config.toml
hidden_size = 224
d_shared_expert = 0
routed_scale = 1.0
vocab_size = 4096
norm_eps = 1e-06
parallel_block = false
weight_decay = 0.054
Below are experts of layer 4 (counted from 0) of a mixture-of-experts language model. Rows are named router (the router's row for the expert), gate (a neuron's input weights, with its number), up (a neuron's input weights, with its number), down (a neuron's output weights, with its number) and show model dimensions 0-223. Each number is 128 + 24 x the weight over its row's rms, rounded and kept within 0 to 255. Numbers have three digits each.
After each expert's rows: a language model's description of what the expert responds to; "mostly gets" lists some tokens that are sent to it at least half of the time. This comes from a sample of Wikipedia text that the model never trained on.

# expert 23
router:146125115122116134119150125106123116154124120128107074162078099118144138078126148121129129102091118163140135129126089146122133117145144125112105101119130095148128123120121115100109108169127144122127083094150153146122146149095140095106093080106143142129122151061127144172130107117153108137136146138147133145135107132128114128135084140155154119145162142135130116166098176113154136132145120129127160153087157122086093146128120185155146114149137105151123143091139135115105105168158129089162163135140149155166110159143077176140099125174166109141097097080150133135153161131170123120119130141133143124154144139164116103151145129182117088106115207123156136180134127116126140165147
gate4:126153141114146170166088135153151131149129149116135145120127160120126091127125126131131175095138155135139141109118077133131112095163096138128132095135147156149136132160081127085149125127104131135098097074063130114096111186087132106077139066120124145185119124100107125127167140151120100149140123118136106108132104130110124120107130183103142130126153109155138119111086080136140118117125145104086105132140114123077136132157138132150137092124150146105115122108173135095122142138111128152149139146074156099180108145157140140117118114141118115117122176127156114131090143107115107088138138122097106134133162142096195114124113153125124100167140122121169115165113105073117132130148
up4:152105147148101148128139087170146153165139136134136133142138082097117071120120109148119155148113119144111122083136157146148117131133121083123125147133083124139132148132087119167078103117118124102102098102137152197152137134131105142108141137133152120133124129095134140148136115150091129135134122119137145125136082145132103151131071168140111155142124137173148119141117150152134111118071172142128108112161086143107145113150117120130104093148167167122099148120092090150128133067166147136093125165141121152111084141126158121134123115163114105116138151135109115138103079117128152120116107152121127160113116126164160144104108122096137158132143133185136164151062128086105107103186
down4:146173124106160129146164129126146144123123153097106164161152149140162110154140139188165121132144143130162108146162122132144100178121107166132124149163110093116129163123123131146110158080123127126129120086136133096150144119127129127135110111145084130134159140156078150112152131125126082125149103162119111080142123126132154188115106120096166154113110171126084140132128116097105145096123089140150102146110111121145111147149165175104154101094133139102131162140135134152128138150113123130152135119120090089118126122167106075120132124152130185167117135113139117155111134117158169155153137145130162115118096134080171051135128141102097108089144158145128165132135120147113159151128
Paragraph breaks and == heading marks, plus noun-ending pieces and nouns like ition, ations, ology, years, season, career.
mostly gets: " years", "\n\n", "ations", "ology", " game", " name"

# expert 17
router:098136181169095127095108123135118126121144114137122088142175118113078192138167148150096106122157165113131127103127131142120134103113145163101178132108128118163126128092100127100145092134143128133140123120131118105096143078165164176153121125120121130099086125151091069126146089130141145085099118116135122155116135116124100173120134142115172160123160139143117086126142132084137101112101127116123108121136161092128117121134123091130160105110156154120148124101126153100100101085131149140113147167162107136091118066113101155095111163138135185125091113110155147158105155067144089170128141141141088108136132124122137135099157156113124124133148132124134132141127108124157131127106
gate4:118142143165100126143108115111125151135149094132141137133120130110114086109143114149131094126127123153117125117126148127148162164161099100153113155145137148136133113196128177173177142130118145123092158141088107103131136122126143096096140159149109147144089133118108159117137124087106115137104116147117127126173143121121124131106144108118129111099124159118109135139088124147090073097147087105100119127076104103101123176122156116170117159136130062126124105105144164133098103147108132172136105128128114113141119168156109119110119072093152121108145156143110115090127133109095119107139105065121081121181105102070119112151125105130090130131146131097101168083134136138161101123101
up4:152065110125168167110133105127114085101118150110129142093133141129129186113077141129140201079146170139105106143123126153135136118128138165123154112113124099141112103105151056054087096110105145133127131120148136148131119096127113159138099122100142109103155129107110127155093145177141171157140114130134122107128120147134113124096118113169120100152114081137159141131132081128108167185142126130146171147176156152136131116113137173115148117121126119114124116106116106133136134111161112112119145132147152169135115114104158087152129159169101116109122123109111138120120150153120149139136182154141124154108159125186144126102129115122136148150149138154135109141117169130112159157119
down4:090176132110095164156168148125151172163128092096152145149087163155147116115161131108126109153139106170100123134118138135074153175139126101139097134113100147128162141132156124200111144120131130133093115136152126099068078119150151142083129134109145097154089112071116144115133115081084101147119143117164132142160116115149118103125150149138140138113131119116124139126150125150131119102128109136145143116110144124108149161115107083144127136180111120125145085155112150118097119132134158133087069137180127099133093123139073123117119124113097141083108131140147143147139122147163148113110146132134159104185138107136129160161152136143097125110117164141114159093130135118124117112102
Newlines and double newlines ending lines, table rows and list items, plus table markdown like the row separators and leading bars.
mostly gets: "\n", "| ", "ie", "|---|---|---|---", "\".", " same"

# expert 19
router:107144144130114136134121076140165124136142110163095153159110139091152133146097101136121108116107118129211131144147113124126134139140096096152131115154120101134134109101132147160126144126111099097136180125118157119129128143088156121122088131137146134082090126163125127102098225083106102158158135166138130108101148090124174134142077104148131132111125114112138110137160122167152118125159095105128143134118101128123146105107166094129115152109160142147140124162083149099117102150101120135098107082105156137145111141158140137124096153143158118178175162116131121130165116113119143123137170131163122130087083142075132135114105177123142131125127132096125143129134133161149107145111
gate0:125172118104103175130176136156133100113116140156131142109137146130141126094146149162143164144135121129142140107096142097087143109093142150135112129112163126124124102151105148091128118165131135066129153131132099155145137119131065153170065136153163121132134121113111145105084129143121134146150150115150068149126141087087151148112128140151120140171107151109146087222160106130172185099133126167129097151139099107125122127134141143104153140144146141144134102106089143139153146153144140150104118135129166120140166167115111150146129107154120128133120120112107112099123102127160120127115112158125152128146113097098182123134167133145123134106105141122188136141115118178142127162132
up0:122135147161173079151101141099130123135151152115127107126090122128124158137147137123080101180160132137107119170136116171166133126142135114117161120158151116098115152127101133104148163132119134169129094145137153067162105134137153099108170163095116122150153155159146126142149145127146123098143085167133172182152147157138097115123135114101156109110126103111130146084110134112113119148095106100094152090114142136182133134121076139145096117122130142123125157143115100127114134127101166126172157123147072114111097110111112097124102153107146135111128121144121153153102152107107141156131112120124113092132115149195115138122050135122110082152128125148089109134158094118142145127134
down0:154126125132143123147161163095100122145158139122129117141103119107134102127123144148127132135140067141118102129062142119145119094164095120103119105168124133128112170087100179123162144108111147070139120142136120121156116136103115124139135100114126091127145141143110109074163121114145100109171123126122165113121136127161113086112116091092119126115174133104136101127141131110166109154093103134108079118128123123109114107111124142150100089138131188125149186209132076145150100125149136105134119136119090134130120075108110116108110115117169137114115071124094178107126134109127128119147120137127139102148130150128126118153069158143164090127116144122138139160112113113172152141158
Prepositions joining a verb or noun to its complement, such as of, of the, by, with, for, plus closing parentheses.
mostly gets: " by", " of", " with", " for", " from", " of the"

# expert 5
router:103145141157125134113140152119099117155167163142129125085124119096137161120139138150109125158147139169115152156120163151112111107152189126082159180144132116114179138157121138110127120145136146104149114088103121098098166130113133159105182123142143164122162085130123112134125153111155173124111115115116110126155076123107134088151087139107105126182148161101120112119130124115105130136135132131108114124134177116145150121151139108137124086092116092152152127162129175117082151112137153085114170141116108124077118094111150106089123132103135146155120161157127154081128131126129128138129117186135114150124130175132091144133096107144138118140134176131086177147156161129157104148117
gate0:149193097124146122129121155173117157133145141122156125158159142146129123141124136076080132128118129153138099125124144128076128131139139130124138134153123115164105181123134106123148069129148107137139166112124118127161132117092109098095091108145105151088136080143153134134127117165147119140107098150138120095122150100141140137081079062116166140148154159094120139136109125122134127103111144112141098126091133129104110126076127137137134103065142098129088160133100144137143119095128114117129116133172106095117120166082112115147172158116194126093129126126101116155142117118156105142079119135115178109128080134111150112139163120121101130099093126154169123175102135129132126136113
up0:147117132145130111114172140124105131125181119104084173128125080130110138161121132112105134134151122157175142100087130139117131125135109123123102127150141129127112126165131086177117166122127179137129139160127160107140096131144111104115148158133171112113091146101096129118109188123130155122121087126140093088166126174124099096129150151157096078126161138123144099131154133163161101102151149108159117107092133103166139098100116142170139131150122109112139089135153088144123145147153129148120115089141141114147151115134097084098132162157121126100160149151125126141163175107139123179144089088097173136174100105129117090119098131142121182128159151124120133122137148137094115130122
down0:147093130139163148139101100123127078123114139140136084127144156150143114115107080157160055154185113123142153164108115117145102092162146143106167125149151104115142144094126157098131089144123144090108141183161157118111103101135137123149114111119149147132122101116134117084138102114103150116125136147148156149117162144147166117151129135128112132183153136148107127097140111079103118114076126165069102123136135165101131142121108122139130127123125123122144103135125111137134125087148166105118140127093107140131067131118158155095166080122141120128128120161126142101177122174161132156182136098149131155140147124136118113081143104134151141186126131105107126142104094140126140096137
Common function words joining clauses: and, the, that, which, who, his, possessive 's, often sentence-initial The or after a comma.
mostly gets: ", and", " and", "m", " The", ", the", " that"

# expert 14
router:140174109164157143099105139118156115158107146128137086144140117118073156106171138110135113133107119103139126167185089128105122133135105135174127112157117154136160142140091135144131112093133114111113101139145171115123138143135099092111120104169090158133099132108188106134161112135119116144103110145111155131141085124147098093154118125132090188091127124133127095147120110095140132149116118144112111129173170137121167120143091146123133108148094148144157161141155107151112121177121084126147112092137148167132158150121122146138120154170122118123109140121137108148101177132151118121093161159130104123065174125127124108174146125106085120135110133123097158115181154150144149140095
gate2:103163098170121135136125147103094166131143141182139132183101142125099110101167099166168118177118114089100118163092147075108123144122137102143143129141084106114160124129147139124152137128068095118100115125168094147118103086081118135138140147127133150126140143161142115146112163131168134122144113123086133123102092135108117158115104157135140117154131138124126128121142161119120126100110155161145134108095115113154150162142085166105150146149079154124149121107119197149138134103069142124141124114127185190117102142113129124099133166098162133102149146138070141129119105125141125106083141086115133144116096111117120139088107134114123140107113121111113155098133145112128139130143
up2:157135136134127142141091128095108162093090095134140097111145169106113099142127114129124150131131101123145108106071177132107071101106122145146144121115134124100095146068119110107170124149128109082091098134137099086137115140111134137128138078120140144156150123110154111137154106134131134130106100165134100143124120137105138125144142134139145160118097109162095140109116164149121146127143157182152141148152109109059150097077122104145127102170150161144159138121123112157132163139142125098118114128157090149137137142155171122145125117122142145138126141083123158108141107108139076080091139118129134157127078124127128101086169128145144150155095121147148127096128067092155128175133
down2:100140091103114133105107138125152115135135101169145138113165136110119169112103086102126077112127182116142191171155107149113122095148138129120143150122103132088142072135140143118143109087173175139112099114150115144127116152089126159115144150103132150144129091132114163115109154132140091136169105106115114127150122158171112131115150111102119143123108119164139094122121094099120127106125145132110169118180136123136150112106097110180114115093166123112137113127147112125133116171137175161128156175203119104138099179119145133105130158086165100150105150138119114105132091126150144136120138138127144154114116128113102179099124121156126154101100142131148150112111083156149151120138
Suffix pieces finishing a word, such as s, ist, ers, ment, ended, and common verb stems like lead, support, develop.
mostly gets: " lead", " result", " support", "ists", "ents", "ject"

# expert 22
router:143119138143135145170100156123140110191131162145140104148125137078118123153114110121115135122111151135145132092121145130100126143140110133110126092116110171115095167142119094166122121119159127075148111176148122127093139104140130142113125141153124123194117101122089130136126111119135123139116129144078147161152143079100133092105134113139114071138126098147128067112128071128126147151130137112123111152099112200125130092088108115124062141136106108160127143090145139104139109154104112117131125137158099204084103108139119131127114141112121139154104180125133150144149114143140111141150103083110122094122142146137130135162147120129089115129162151124087141122088087158140100145147
gate2:121119092093118077096125093099127114133150156136121059143148130158109167114138118106129119116106153160143135149155063117182117113117109136123119130147132156111114142135116128118145102174146108103151101167135129133112126138143118106124125150147181116197099135118136130118118134094130126095150116107091143129116113107140164138095084122209118104113117060180090154128153143119126123141148115138124132130142122139087141132107111138129128146130111136132081129112123130144125087186095105149136124111125055176121137150116099106117138145150095156150111123147137146141145104111132113110147115093101150099148123157078123154154117118158180150110105127161159136124140131125127160150105
up2:123141144072132144130174156139129150122113069141084184146060091087102126116096104177108141127154159149121106127165130112122120127156174115163144144167108127092157154120112113132098116156117106104121116105090146105133152069148158115082124147118107159073116124131111132100126117179081114154140143112121118131125125122129109148106148131119087116137120142112164146133124114142099102162153128144162093145108110116137146141135134154125155099138143136170095159157100135128129174121119129139120172140150182102120141127094115110105124134116119137095123142151113119104082124165136092148117159142116091099097125102132088088157153143154117081138134132151136097130094135115143120134118
down2:104144149095116093172137130108098078129124114082143189117137111167123131129100109126162100115167168149127160102106162126143135094144147100122112138060118106083081129123158153131105113136161143141121147121136136137094110159171093159136098115128143155143151206120138155106129123084114119112127156111134162112164163155145152131086144148117097139170117139143153135107132112103130163137140116150135112104150095175120121126117174104120094114132104161136158106111100076133180118117127152112127096135153165127108109133136150148131147106108126094161122145161132164118128157123118156114138134152130127154129177093139104155149125115114098108143126120183145104131101104132126106108111
Middle or ending pieces like an, ig, ra, ara in names and places, such as Sudan, Nolan, Big, Varaždin.
mostly gets: "an", "ra", "ig", "ior", "ana", "ara"

# expert 21
router:109069093149122146111161132117094110072132120133105137140163153121117095133118191145107113122130165172111140081160174119141122116130100151108127175170087130193096157144162115133152140079162161114129127114135139095111119121118149155131153138143146117105111118129119133119132164089102151144108130120100137085101139140103079119119104139162116128135113124127137106141141127074149140132074138121143126120111173179128115106114116103142148132149104152158099143120120140104158154121141115140098187120122127100178116134163107134100126170094117169114109157152140134118098100159112119133109114096119096092117145167114106108109109095132143134093156152140120157132140086114130135133167
gate4:124135118140157142108161158167144069112131146114146104138078179106102104149131141171177122112153166118152127158123134111120121110106170124117123122141102130160074152152151211156147132109106119162145128134136138108172099124136161121124141149121113102129139136085093163134154176106098080123155124133120118141097158148139156140116128147135128121164135114102105148105106112149131111124147099115076148126137139123147144133135106156176134117126138123105102162152099165146122092143109110167131174170117132106114117112145123133128124106098142102171127179157123124122144130136160134158187131140126163102115080082101170131144104144137127184137134109115126121152095119103123122103106
up4:150186170129109100121131125135148090119113125126136096154114149076134133098114139169147119140129117123145141121148111131111124103119147142151146163136085096123147143093101158162119143112155097133099109146138108087111116188113135159160134137143128144121140149123141121127147139138125134093179110097111117121075138090133134131149102112103140142132130143071108140126166166148139067104169126145097122110118194120113133110140130147122147124113138135084087122078107108113131069152141125146138176166145118175087101167102113075086139104131152120142122154151126126142145158113141146169127139159124157147119135084121121107154132123119096126105112109146182143150165114117081110128121
down4:116153138118156128152108126150128201129164106124129145173161135116129145104085135103104100149079139125123118141123123144123190111118156108083144151118140138119142143122133097112140092150139105093168150111151156203115118158166150173132144129100168150187123127125117130085101066140109161131110128143135105085115120127164159129128114148093111133145121103129131124114103126095142140153162134152154146129121124132138123123089104131120153118092151108154102135069099155150140114166096125184134121146098112117120113095103141112122099124156119107160107095098080092108136165144121124136114087161139104127094177124123112150124143117101127101147129118156132091108129155100124099138114
Table cell pipes, articles the and a before a noun, and Latin species endings such as us and a in binomial names.
mostly gets: " |", "a", " the", " a", "is", "e"